Experts of a small language model.
Size: 8 layers, width 192, vocabulary 16405.
Experts: 160 experts in each of 6 layers, 32 clamped SwiGLU neurons an expert, a softmax router.
Training: a variant of Muon for the experts, 581M tokens, 4867 steps.
Below are experts of layer 2 (counted from 0) of a mixture-of-experts language model. Rows are named router (the router's row for the expert), down (a neuron's output weights, with its number) and show model dimensions 0-191. Each number is 50 + 12 x the weight over its row's rms, rounded and kept within 0 to 99.
After each expert's rows: a language model's description of what the expert responds to; "comes before" lists some tokens at least twice as common just after its tokens as in all text. This comes from a sample of Wikipedia text that the model never trained on. Tokens count by the router's weight.

# expert 10
router:68 59 87 43 70 39 43 43 57 67 36 54 47 47 60 40 36 46 53 60 34 56 46 32 55 43 78 51 61 69 48 45 38 53 45 55 49 54 68 63 52 49 49 35 29 17 62 47 55 56 58 48 54 55 43 55 32 69 55 42 58 62 62 58 52 64 55 49 43 53 51 27 60 42 45 44 47 30 49 39 32 35 73 54 55 39 61 44 59 56 60 40 41 43 45 61 55 59 48 37 56 45 46 52 54 61 38 56 41 44 75 44 65 45 57 52 26 64 43 52 51 47 24 51 34 49 34 34 60 51 24 61 62 38 58 29 49 25 24 44 59 35 53 63 74 48 70 40 30 35 35 45 60 77 61 56 42 50 41 54 54 44 36 65 26 67 54 67 40 47 64 39 38 50 57 55 38 60 54 47 51 41 58 51 35 38 69 67 51 47 45 56
down1:37 42 49 68 42 47 52 39 50 31 59 59 49 26 33 51 60 59 45 53 34 53 55 57 28 49 35 65 66 54 39 50 42 51 52 49 51 59 60 59 57 43 51 50 46 50 72 53 44 47 44 32 49 56 54 52 46 37 35 48 52 34 41 49 48 56 43 61 55 39 48 23 27 49 59 44 61 75 42 84 77 41 43 63 51 55 41 59 40 57 31 38 61 42 59 50 49 68 71 46 51 65 52 37 54 36 43 45 49 41 55 63 59 53 36 33 56 52 54 44 26 29 68 29 37 51 46 31 39 61 37 54 55 55 46 42 41 44 68 60 56 21 35 26 47 44 65 33 61 44 33 46 41 29 39 61 59 29 45 80 56 36 51 73 45 35 48 47 57 28 50 47 38 67 48 54 43 52 58 70 34 73 59 44 49 22 44 53 63 40 34 39
down2:61 61 34 17 71 35 57 55 36 53 45 56 71 57 66 60 63 44 40 63 45 43 63 46 47 43 55 73 51 33 56 50 37 60 46 49 59 35 55 77 59 57 44 54 55 43 34 38 45 59 44 52 62 56 54 36 59 57 62 59 57 29 66 46 75 62 63 33 40 65 48 42 52 72 48 46 52 47 72 57 53 49 53 45 52 55 75 52 63 46 46 31 38 67 59 37 25 57 40 33 61 55 45 55 44 56 53 53 50 58 66 60 59 48 42 48 60 66 40 47 41 33 40 57 49 42 38 26 41 50 56 71 69 40 74 51 45 40 44 45 41 83 50 34 43 34 45 73 76 48 41 76 40 32 50 42 45 55 43 55 64 58 49 55 50 34 62 40 38 55 53 31 40 51 33 34 58 31 45 44 21 42 50 56 42 32 56 48 61 31 47 60
down3:68 43 50 59 50 59 44 55 38 67 51 37 21 61 49 49 39 22 37 39 44 67 45 42 55 64 49 38 72 67 50 53 67 57 34 41 58 62 53 44 55 44 40 56 43 40 38 50 37 38 37 61 67 59 56 49 79 56 43 78 63 61 52 55 38 51 57 50 51 56 50 50 53 48 44 61 59 52 30 59 52 41 45 17 29 61 62 66 42 52 52 46 45 35 51 41 39 63 58 51 37 52 29 75 54 69 36 49 20 53 37 57 45 37 56 48 42 59 56 10 53 56 54 40 57 55 63 61 60 44 50 40 50 48 45 46 45 46 68 19 49 28 70 57 54 55 59 36 34 60 37 28 57 66 37 61 35 32 43 46 53 29 51 43 29 51 56 31 61 42 47 42 58 47 44 59 36 61 53 56 45 34 60 40 51 26 43 43 49 33 49 64
What it handles: Prepositions like for, of, in, into, against, including after nouns or verbs, especially "Center for", "served as", "effective for".
comes before: " the", " a", " his", " as", " her", " an"

# expert 18
router:53 33 56 48 53 41 48 48 54 57 66 45 49 34 45 44 64 37 65 62 43 78 35 62 52 42 52 44 61 54 40 63 39 47 62 28 23 44 53 53 69 56 58 60 33 51 43 51 34 36 41 55 38 44 28 64 54 35 55 50 43 51 52 59 49 50 53 38 46 53 68 78 25 52 72 55 38 44 44 53 39 69 47 37 65 40 49 44 55 51 41 51 35 41 54 48 48 52 68 58 29 58 46 41 36 45 50 59 55 44 41 55 54 34 39 56 15 46 54 47 48 44 70 35 70 51 68 27 54 55 44 56 29 39 59 46 91 50 44 24 47 63 54 41 59 60 34 64 29 62 21 36 36 54 39 42 68 58 51 47 42 29 67 60 47 54 50 53 57 37 39 43 51 48 43 50 35 71 41 38 60 30 49 45 44 33 36 45 52 67 31 62
down1:51 76 59 53 45 57 37 41 48 43 45 69 61 73 34 60 31 29 73 38 46 54 40 30 59 73 50 33 57 33 53 52 63 28 56 63 59 38 47 46 41 57 62 44 52 58 34 32 66 70 49 51 42 37 48 60 56 44 55 35 60 37 35 57 44 47 38 40 43 45 59 50 42 55 40 46 48 44 43 47 35 41 29 47 54 52 55 56 35 33 43 55 57 53 64 45 87 36 57 49 42 36 55 61 59 60 59 54 56 37 34 51 33 44 44 55 48 48 39 44 85 60 46 45 35 26 27 55 41 39 58 50 37 60 57 64 45 50 71 36 46 38 40 54 48 55 61 40 54 38 45 27 49 60 76 32 53 49 67 62 57 36 36 60 34 64 63 68 53 36 45 53 69 67 49 54 63 57 75 67 40 55 56 58 50 81 68 40 50 62 48 49
down2:61 48 53 59 62 35 41 40 46 52 51 51 46 53 59 57 51 70 48 45 74 28 45 63 42 46 54 46 47 50 65 48 44 60 38 33 45 42 48 49 61 54 23 29 57 41 51 59 58 63 59 44 42 42 46 38 48 43 34 54 64 56 61 39 64 65 60 44 44 50 38 46 58 71 58 57 57 56 54 31 46 50 69 41 72 39 64 55 60 39 50 42 67 57 61 57 51 68 22 49 75 59 61 39 63 67 52 76 48 42 59 61 61 57 39 46 45 54 61 49 22 27 60 42 61 55 35 57 59 65 74 56 57 43 65 35 40 53 41 54 53 41 63 50 54 65 44 80 59 68 47 41 36 71 18 46 62 54 57 58 58 58 39 59 63 56 49 57 42 49 37 59 45 58 76 63 28 48 52 57 47 42 41 10 46 33 37 40 62 54 72 68
down3:32 48 51 33 41 54 49 66 41 65 67 46 42 45 63 54 65 43 54 29 65 41 46 51 57 52 53 67 49 46 25 41 69 51 48 54 54 39 58 40 45 68 57 26 49 43 40 51 72 65 46 56 70 34 61 62 45 65 35 53 64 59 48 53 58 40 57 39 60 40 43 37 53 60 36 34 47 47 70 64 53 49 35 38 56 58 53 47 42 28 52 40 65 54 54 47 34 40 62 54 35 63 26 67 50 37 28 50 42 67 60 53 51 65 35 52 57 61 57 39 48 46 49 47 37 42 49 38 67 45 44 67 44 53 42 47 74 38 37 47 47 33 58 28 68 54 69 83 35 57 56 40 71 77 60 81 44 61 49 57 47 59 34 68 70 44 45 47 30 72 49 68 62 45 53 50 50 43 46 66 41 37 60 37 65 47 74 69 40 56 61 45
What it handles: Pipe separators between cells of wiki tables of sports results, episodes and elections, especially right after a number or rank.
comes before: " ", " \"", " —", " USA", " DF", " MF"

# expert 22
router:52 79 40 53 59 47 63 66 41 48 52 55 79 50 34 76 32 50 58 23 49 65 57 37 55 58 59 56 61 54 69 62 48 58 39 57 56 32 63 53 35 23 60 76 58 42 64 52 51 53 60 62 65 46 37 48 54 37 34 46 47 41 53 55 37 61 46 60 46 73 54 48 55 48 48 59 62 93 36 57 51 62 80 47 59 48 43 31 56 40 41 63 31 48 48 69 48 40 41 55 32 54 43 40 39 38 38 53 39 27 50 50 40 49 57 69 63 43 51 63 46 38 44 33 34 63 43 59 53 41 60 58 53 45 42 58 36 37 51 45 40 35 46 55 54 57 39 58 68 48 53 39 51 62 42 53 41 47 32 61 77 38 29 71 41 56 58 66 54 55 30 52 42 61 32 58 40 54 43 42 27 45 34 54 61 60 33 43 58 50 45 27
down0:69 49 54 42 73 53 64 51 53 64 45 57 47 22 57 55 60 29 30 77 51 65 44 39 45 43 55 54 45 38 24 44 46 50 48 40 63 77 45 38 46 58 42 71 44 67 45 79 46 76 62 54 47 27 37 42 36 52 38 46 31 41 52 44 30 36 35 28 48 64 43 68 56 61 40 65 67 34 53 65 57 39 33 49 52 52 36 66 42 70 57 30 64 66 58 40 44 59 44 41 65 48 56 62 45 47 54 78 69 43 51 34 57 48 47 67 39 64 55 52 57 60 48 75 68 49 52 34 58 33 52 59 40 37 37 48 55 54 37 49 29 52 60 45 58 57 48 44 55 55 47 40 36 47 46 65 67 64 52 32 43 72 53 58 62 62 68 42 47 66 47 41 28 62 53 47 41 44 39 51 47 38 46 61 44 50 31 55 49 28 54 47
down1:38 48 48 39 62 34 35 46 53 63 36 49 65 47 28 55 69 37 43 27 64 58 57 67 43 47 81 37 60 59 54 58 45 58 42 49 57 42 62 46 67 54 66 66 66 49 31 66 80 71 50 57 54 38 53 41 36 44 68 59 49 46 70 64 51 48 45 46 48 66 50 40 55 63 55 30 52 35 35 35 54 43 45 37 42 41 46 68 50 57 35 40 62 47 56 39 54 50 48 50 54 39 55 32 25 71 60 63 45 50 39 33 54 26 72 27 44 51 57 83 46 22 45 51 31 58 63 36 43 60 37 45 18 43 56 59 49 38 49 64 50 45 58 38 36 49 31 48 56 52 40 50 64 48 43 61 57 50 43 47 72 56 52 55 36 55 46 47 53 39 48 49 63 32 23 33 47 37 48 49 48 48 44 35 60 80 40 60 49 44 61 43
down2:55 48 64 44 54 50 71 29 63 27 44 58 61 81 49 58 56 43 48 55 42 76 35 30 35 51 41 49 35 41 57 36 51 51 64 64 32 52 63 51 47 25 69 36 44 36 60 46 44 31 57 31 56 68 33 48 23 50 72 48 56 39 57 52 59 60 46 33 55 40 47 60 67 43 38 67 47 32 41 35 47 65 46 54 50 47 57 48 50 63 57 58 50 56 23 57 57 56 55 41 68 59 50 41 50 41 41 46 39 43 51 85 47 53 42 52 62 54 37 68 45 50 43 49 76 52 50 39 52 57 48 51 45 64 63 62 56 50 37 48 49 60 72 56 51 54 67 59 74 66 30 75 55 38 63 45 47 39 52 58 22 24 52 47 58 42 28 60 46 41 51 55 65 40 38 37 58 53 59 54 35 61 40 77 46 58 62 56 28 62 57 47
What it handles: Final pieces completing words and surnames, like berg, field, wood, ville, sson, and the ip of "Tooltip" in sports tables.
comes before: ",", " (", "\n", " and", "'s", "i"

# expert 57
router:51 46 47 45 52 43 61 54 54 43 51 58 56 30 74 55 56 51 39 63 57 35 38 89 23 61 39 58 72 70 41 47 50 45 41 32 60 57 66 63 34 24 36 67 48 47 44 51 34 69 41 56 38 57 55 54 44 66 66 57 44 71 40 71 59 56 51 39 39 39 42 40 35 49 59 67 49 35 57 45 50 57 42 44 56 54 30 65 48 35 43 49 39 27 52 55 50 40 23 64 52 44 64 33 66 47 23 36 74 30 39 45 38 64 30 35 49 50 31 37 47 30 66 73 36 51 40 60 57 39 48 65 38 33 61 48 45 69 50 33 63 65 62 52 41 55 38 52 39 59 38 59 62 60 71 53 19 61 40 57 54 60 36 54 40 51 49 57 33 54 45 43 50 57 40 55 52 45 53 49 55 49 61 40 62 48 35 46 51 60 55 49
down1:65 40 67 28 44 67 36 62 43 50 27 42 23 59 50 57 40 43 57 32 70 43 50 40 49 47 52 60 56 45 36 58 50 61 55 56 36 57 44 55 68 29 62 50 65 21 69 67 50 31 51 41 43 26 59 54 56 43 55 55 42 43 59 65 71 65 33 53 70 48 50 58 41 28 45 46 69 46 55 67 49 45 73 45 44 70 44 60 42 57 61 58 56 61 41 53 48 36 74 45 39 65 38 49 58 53 60 53 53 46 77 64 57 48 42 49 42 46 77 56 50 39 42 47 50 42 53 38 66 72 47 38 47 46 47 45 56 29 60 41 52 50 59 47 38 52 53 49 42 36 56 53 78 43 45 48 57 36 41 34 46 64 56 77 51 44 33 33 55 59 32 34 73 35 71 44 26 59 30 54 29 54 42 64 56 59 30 58 46 37 43 47
down2:64 52 38 57 35 67 54 61 62 68 33 49 50 37 72 55 47 49 50 44 53 49 43 59 52 57 65 32 63 65 41 43 56 52 42 80 63 47 68 47 72 43 65 47 55 39 45 50 57 37 53 46 54 45 41 69 60 37 60 71 63 49 40 44 56 50 63 62 43 61 61 41 46 51 34 43 58 53 87 58 64 60 60 52 44 48 56 58 32 47 45 42 46 43 39 32 52 42 53 48 36 45 49 69 43 60 65 31 65 55 42 50 27 33 29 39 37 71 75 66 35 53 48 63 47 56 49 66 59 36 36 28 63 50 27 44 48 40 54 52 49 57 46 52 57 47 50 52 39 55 66 57 66 69 32 43 32 42 39 49 30 45 68 68 42 49 47 41 74 49 66 40 49 55 45 59 69 52 34 39 48 73 32 47 27 37 63 65 27 24 57 38
down3:54 50 44 22 22 49 53 47 68 51 53 43 64 68 54 38 56 54 55 69 71 51 46 56 43 48 38 44 32 72 39 50 44 44 61 52 53 59 22 60 53 50 27 37 37 48 42 57 45 58 55 57 65 45 53 67 30 57 57 50 45 04 64 49 66 36 66 51 64 38 44 45 64 44 63 51 42 57 29 35 51 60 48 61 48 59 68 48 39 49 57 41 31 59 58 59 60 42 56 58 52 39 75 47 38 39 73 47 35 39 49 38 48 51 50 61 44 68 65 81 56 48 45 66 60 47 47 45 56 54 42 52 38 77 55 49 52 54 38 75 54 57 68 58 42 58 56 58 65 43 50 47 44 36 45 26 47 57 49 48 46 43 51 61 36 62 51 37 51 61 56 54 40 45 47 59 64 33 50 34 48 69 61 72 59 68 39 09 48 60 36 48
What it handles: Key words in athlete records and infoboxes, such as medal in "Bronze medal – third place", Born, Date of birth, Apps, Goals, defeated.
comes before: ":", " |", " –", " in", " |\n", " place"

# expert 23
router:49 63 44 57 33 46 43 41 24 66 49 46 80 54 51 24 43 38 37 79 42 47 35 34 50 66 63 57 47 30 47 68 53 41 64 51 60 37 41 40 36 64 59 63 59 63 54 61 45 57 66 42 42 49 63 68 34 44 63 50 48 54 36 52 50 64 54 63 56 56 61 63 47 52 52 55 65 75 54 58 70 31 45 36 43 47 55 31 34 58 32 28 45 82 54 57 43 36 81 37 65 22 45 47 67 32 53 63 31 47 44 68 31 24 41 60 54 33 64 49 47 36 71 49 42 56 46 72 67 63 48 62 55 41 45 51 62 20 34 38 43 49 38 45 48 61 49 49 58 48 47 56 43 59 55 62 48 43 45 52 46 59 68 61 36 59 43 43 47 62 46 58 54 50 59 51 45 39 49 38 47 48 42 44 34 38 50 29 52 49 42 37
down1:54 39 55 38 69 49 64 48 58 81 46 50 47 65 50 50 52 35 46 70 46 58 38 62 53 59 33 46 51 45 38 54 72 50 72 54 66 74 58 40 47 39 54 71 25 42 41 44 55 45 48 47 46 23 61 47 45 43 54 42 76 66 59 49 52 74 46 71 52 58 61 65 52 39 53 41 45 45 63 51 32 72 57 59 28 56 38 39 71 44 47 53 67 64 40 56 65 62 57 65 39 53 43 45 62 64 49 28 49 49 50 57 45 56 60 58 60 70 45 55 36 48 55 28 58 36 42 35 31 62 59 55 51 34 31 48 57 49 38 54 63 53 30 41 46 48 43 40 39 35 51 47 36 37 59 45 30 39 25 79 60 70 47 51 22 27 72 63 49 45 43 43 48 58 59 50 66 49 40 50 47 67 56 40 43 47 54 39 39 51 59 79
down2:55 58 55 41 53 63 81 47 57 40 47 59 46 64 60 58 58 52 39 42 59 37 60 59 56 24 48 50 59 49 44 39 46 37 48 56 71 54 60 44 48 54 47 32 32 59 42 35 56 44 52 53 31 54 43 57 42 28 46 50 73 54 37 56 49 47 61 48 42 42 65 41 43 56 69 57 50 32 44 40 55 50 59 59 55 60 64 56 52 47 44 18 42 47 42 44 46 63 63 61 54 35 41 49 41 38 67 35 69 45 68 44 33 43 81 63 28 33 45 39 45 50 62 34 54 49 41 14 47 41 52 77 56 51 41 17 40 41 37 49 78 41 34 40 46 59 45 35 35 58 40 71 52 51 37 51 43 38 37 51 51 54 45 41 56 34 38 63 51 00 44 58 42 66 38 46 46 52 51 48 61 63 36 51 57 42 55 70 47 44 58 56
down3:57 48 49 48 50 34 72 33 38 65 39 61 73 51 48 73 55 46 45 47 58 33 45 51 55 52 60 67 48 36 49 50 57 55 69 58 48 57 78 66 56 54 75 56 52 54 75 31 61 49 48 36 42 49 49 27 25 44 43 42 52 67 16 42 52 65 53 63 50 67 42 56 36 43 44 31 37 43 58 48 35 47 48 63 68 53 43 41 60 48 59 70 47 52 39 48 27 51 77 48 52 54 38 53 54 72 32 79 56 49 47 54 50 61 54 60 63 48 53 64 19 66 65 31 61 57 52 58 56 59 71 52 66 33 72 52 49 45 68 67 68 32 57 33 44 33 57 31 61 26 63 57 68 61 56 52 36 42 50 59 42 44 49 41 45 44 67 50 59 52 45 40 55 45 66 62 43 47 64 53 46 46 51 48 58 58 45 58 41 52 29 60
What it handles: Suffix pieces ending names, places and technical words (-on, -ia, -ic, -ium, -ola), plus taxonomy words like species, Genus, Family, -idae.
comes before: ",", "\n", " of", " (", " and", ":"

# expert 33
router:58 60 35 63 64 71 28 40 62 64 39 48 61 53 62 31 44 53 32 48 69 50 64 72 48 59 51 61 60 48 47 41 66 38 49 53 45 61 43 60 36 35 44 55 47 42 28 51 65 51 55 58 40 65 33 52 49 46 59 59 34 40 54 48 68 57 42 53 33 37 59 42 50 54 59 92 47 53 56 59 41 60 57 35 46 63 51 55 58 33 44 52 48 40 46 62 47 65 52 62 52 46 69 75 77 44 26 53 53 42 54 64 32 53 64 42 44 45 43 57 54 27 52 47 46 44 42 60 62 79 60 73 49 44 58 45 57 27 48 49 75 54 49 59 18 53 44 29 46 44 73 59 50 51 52 60 38 57 40 56 33 55 66 73 50 72 29 48 43 43 37 51 68 66 72 44 68 59 50 47 55 45 38 56 59 66 54 35 67 60 58 51
down1:29 37 31 56 56 71 66 68 22 33 48 55 48 59 64 37 55 50 33 22 59 60 45 52 49 62 51 43 68 50 45 35 59 59 59 55 58 43 43 53 53 69 62 53 44 73 39 51 41 42 57 47 68 70 61 68 54 68 45 82 37 52 36 59 58 17 34 51 27 55 54 63 45 42 54 59 84 64 32 47 43 44 33 56 29 72 53 56 55 35 62 65 47 43 53 58 45 62 53 65 54 56 56 45 64 52 54 52 38 56 46 44 53 55 43 70 35 46 62 43 43 42 66 59 39 57 46 48 52 60 41 72 48 22 61 61 44 29 50 39 60 61 59 37 58 62 50 64 51 35 59 53 53 55 35 54 49 57 51 38 58 29 42 45 66 58 55 40 16 54 47 62 46 42 66 40 45 62 52 54 50 52 70 37 59 56 49 27 50 62 50 49
down2:57 45 69 55 60 71 43 38 55 48 53 62 60 59 44 53 44 34 43 54 56 44 42 52 63 50 42 57 47 38 22 43 39 57 64 60 53 74 45 24 38 40 44 71 42 49 29 58 57 62 61 61 46 51 51 58 41 60 76 49 45 52 43 52 53 74 35 52 42 43 51 34 26 51 58 65 56 41 32 47 39 58 36 44 38 63 66 46 49 49 64 50 29 47 34 69 37 53 30 47 55 55 30 46 38 54 60 59 62 63 50 50 57 69 42 46 43 50 31 65 72 54 43 50 30 67 61 42 70 41 46 48 38 65 57 53 51 56 52 30 37 77 44 48 54 57 51 64 52 43 68 31 39 63 71 57 53 43 87 44 53 40 55 61 53 31 38 37 53 48 45 57 55 44 61 54 62 57 86 56 64 31 76 64 51 55 40 36 25 59 59 47
down3:38 70 54 59 59 52 58 62 62 59 54 41 69 37 57 54 39 35 63 33 55 51 62 62 61 60 56 51 50 52 59 39 60 52 52 72 79 57 42 45 64 55 54 57 44 56 53 41 57 42 53 55 50 45 43 49 35 67 47 58 48 49 56 40 31 45 53 45 27 37 34 36 74 48 66 56 61 50 51 53 43 50 68 61 57 72 61 39 48 33 47 49 41 62 40 53 57 23 49 46 39 61 40 44 52 68 53 30 43 70 57 46 67 28 35 68 32 56 54 77 40 18 56 44 27 23 66 45 63 42 52 67 26 29 64 57 55 56 46 45 37 38 36 36 48 58 47 54 59 50 48 32 35 67 54 60 67 51 45 25 57 49 59 53 38 39 57 46 39 43 32 44 36 55 48 68 31 54 31 53 65 67 70 76 52 48 64 50 33 32 45 48
What it handles: Field labels and section heading words in infoboxes and headers, like classification, Coordinates, Preceded, birth, Personal information, Composition.
comes before: ":", "\n", " by", " information", "==\n", " career"

# expert 50
router:58 38 50 53 24 42 51 69 61 39 47 48 49 55 47 37 46 41 50 67 23 44 56 36 53 45 61 51 46 57 58 59 40 42 37 38 39 48 40 64 56 35 46 72 40 50 67 57 49 36 33 40 47 70 41 64 38 33 67 47 52 52 39 68 57 54 36 31 62 57 28 48 28 47 47 49 46 48 56 50 50 66 62 57 59 63 65 74 51 27 49 36 36 36 46 60 44 49 47 32 32 62 40 55 46 41 65 56 34 51 47 57 67 41 37 41 37 48 52 40 50 51 44 24 43 49 62 61 58 54 23 47 52 67 26 59 52 49 50 66 57 36 46 59 33 36 51 52 49 39 65 28 31 62 56 19 44 53 72 48 66 34 35 69 73 50 45 54 32 28 56 42 55 50 47 56 58 58 45 53 48 72 28 34 57 39 68 64 60 47 29 70
down1:35 67 44 63 54 49 36 39 41 83 48 32 42 60 29 52 45 55 48 46 58 57 19 58 47 58 35 37 59 47 59 37 67 54 24 44 39 64 49 55 36 51 55 33 69 52 57 43 40 47 68 54 40 58 52 50 72 55 46 44 69 44 51 51 73 79 45 23 65 44 32 75 58 42 54 57 56 40 51 64 53 61 66 63 59 68 69 46 46 34 42 43 50 61 52 64 66 74 48 46 52 56 56 57 38 60 49 41 30 45 62 49 33 48 39 53 54 41 62 62 61 51 42 39 66 69 39 71 59 35 78 48 56 47 59 74 59 52 57 47 46 58 31 60 54 32 51 60 52 43 50 39 45 53 49 52 59 55 42 65 62 34 59 47 45 67 42 58 37 70 34 27 68 33 53 49 63 56 45 59 32 44 32 60 36 36 49 39 32 50 39 60
down2:39 53 43 39 12 48 52 50 57 39 38 46 37 40 54 60 44 41 48 63 20 39 25 38 41 48 50 76 40 48 39 57 45 42 43 40 58 46 55 31 53 61 45 30 48 39 60 38 62 62 56 68 76 49 60 62 52 65 57 67 70 49 41 48 63 68 38 61 44 63 46 43 65 48 49 61 46 68 43 59 37 47 43 70 58 50 57 34 41 40 48 37 64 52 64 41 32 63 42 39 53 42 50 51 57 42 45 50 59 48 54 48 41 70 43 40 78 68 37 54 31 52 64 35 69 54 45 41 62 66 60 49 69 25 24 45 50 59 59 36 57 51 41 51 60 56 24 40 73 65 35 47 62 62 58 58 39 59 37 51 58 46 60 54 57 52 31 19 59 41 57 55 37 30 53 61 49 67 48 49 36 31 46 43 66 43 64 43 46 57 53 26
down3:57 56 51 54 62 37 34 55 44 60 62 45 67 39 35 70 43 42 59 57 38 33 56 61 52 58 57 73 48 39 41 33 66 49 47 49 36 47 52 67 37 76 50 47 55 42 64 90 73 49 48 36 65 56 55 57 55 47 29 49 47 53 65 32 53 60 73 56 38 37 66 72 68 75 62 55 79 46 73 45 52 58 29 55 63 54 59 56 46 38 43 51 53 54 48 33 39 35 56 50 46 61 66 36 65 54 70 46 34 45 59 59 52 36 58 58 41 51 74 45 41 70 54 37 40 64 49 40 53 46 51 64 53 49 38 43 52 47 68 68 39 47 76 40 46 63 72 41 49 61 43 52 47 58 39 69 49 32 50 52 36 39 48 46 50 75 68 38 34 48 32 58 61 73 38 49 52 66 48 42 42 49 32 47 41 46 39 52 33 43 30 47
What it handles: The word "of" and other prepositions like during, for, on, de, von, after nouns, e.g. "round of 16", "Institute of Technology".
comes before: " the", " Representatives", " his", " a", " birth", " these"

# expert 42
router:50 49 54 36 79 54 55 41 50 54 68 57 40 52 45 49 34 59 75 35 40 65 45 57 30 74 53 40 58 55 60 32 36 63 18 41 46 40 43 65 67 57 48 36 39 59 53 57 48 44 69 50 53 33 73 38 44 42 45 67 50 60 55 67 33 30 52 68 35 33 45 46 63 63 65 77 29 38 55 44 20 41 65 37 39 63 54 55 64 65 48 41 30 35 51 50 52 50 55 69 35 54 58 58 43 56 46 40 65 56 40 67 48 59 54 56 37 58 54 46 57 56 49 48 40 40 51 55 54 60 45 67 35 40 51 56 51 43 69 52 51 64 50 48 48 54 46 64 64 53 66 39 36 39 64 60 27 51 63 39 34 40 35 54 34 61 52 67 55 64 27 45 35 50 44 47 75 53 48 63 58 53 60 31 60 52 38 33 69 59 29 69
down1:40 57 39 45 57 62 41 56 39 63 35 47 55 27 39 41 45 62 53 68 65 78 50 45 38 62 43 39 32 65 47 67 72 38 64 59 45 12 70 53 65 48 80 36 43 44 54 61 48 57 53 30 61 51 38 57 49 39 50 26 51 56 63 36 61 52 58 34 50 59 54 53 49 53 45 34 43 49 76 46 53 63 55 50 69 63 79 35 56 52 61 52 47 55 52 63 66 57 51 56 69 62 28 41 73 37 52 25 40 49 30 24 56 57 58 68 43 48 65 42 59 53 61 63 61 61 45 43 46 38 67 62 50 57 54 39 48 69 34 44 59 67 42 48 62 40 43 42 65 41 57 49 44 49 59 63 53 40 71 75 52 50 57 53 59 40 38 39 49 81 47 41 64 70 65 48 59 43 49 45 40 62 45 68 54 52 63 39 46 53 62 51
down2:47 41 65 46 68 46 49 39 49 47 59 51 49 55 42 35 45 47 47 37 29 53 50 58 32 41 63 37 50 55 57 57 55 57 36 51 51 49 36 58 35 35 49 31 51 51 46 49 52 81 49 64 45 58 62 30 66 51 55 68 73 45 48 59 60 51 66 57 34 45 51 63 52 62 56 50 62 39 43 43 52 43 46 50 62 54 58 48 37 53 62 64 51 48 58 55 50 49 45 61 35 59 49 46 69 36 41 46 20 60 32 55 46 44 51 43 24 47 54 33 00 34 42 31 53 44 51 49 66 44 68 33 54 31 37 67 42 48 34 63 42 56 52 26 66 60 64 68 48 52 55 48 47 62 40 66 64 40 45 47 45 60 40 53 51 63 71 48 67 41 56 50 62 42 43 47 37 38 29 46 44 40 49 63 36 28 39 46 62 60 52 84
down3:61 45 46 68 50 41 41 47 55 36 35 43 42 53 61 56 55 23 53 40 50 45 61 33 69 54 41 44 51 60 49 38 43 60 62 58 49 51 62 47 41 59 46 25 60 31 47 65 57 18 43 47 58 38 54 50 59 47 67 37 80 73 50 57 65 72 53 37 52 66 76 43 42 35 64 70 47 72 60 46 31 51 76 62 59 45 44 39 50 62 55 39 42 48 38 43 31 34 51 59 36 45 27 47 44 55 60 50 60 30 59 57 35 42 56 50 42 72 68 27 43 63 50 37 42 45 69 45 42 58 67 52 59 36 52 37 55 61 57 34 42 42 46 39 46 69 27 47 50 69 68 53 57 42 57 39 60 45 33 72 20 35 52 62 30 48 33 48 55 63 46 56 41 36 65 38 55 48 45 52 59 61 59 43 59 40 77 53 36 43 49 45
What it handles: The digit 0 inside numbers and dates, and slashes separating clubs and stats in football career lists, such as Marseille / 6 / (1).
comes before: "0", "1", "2", " |", " (", "–"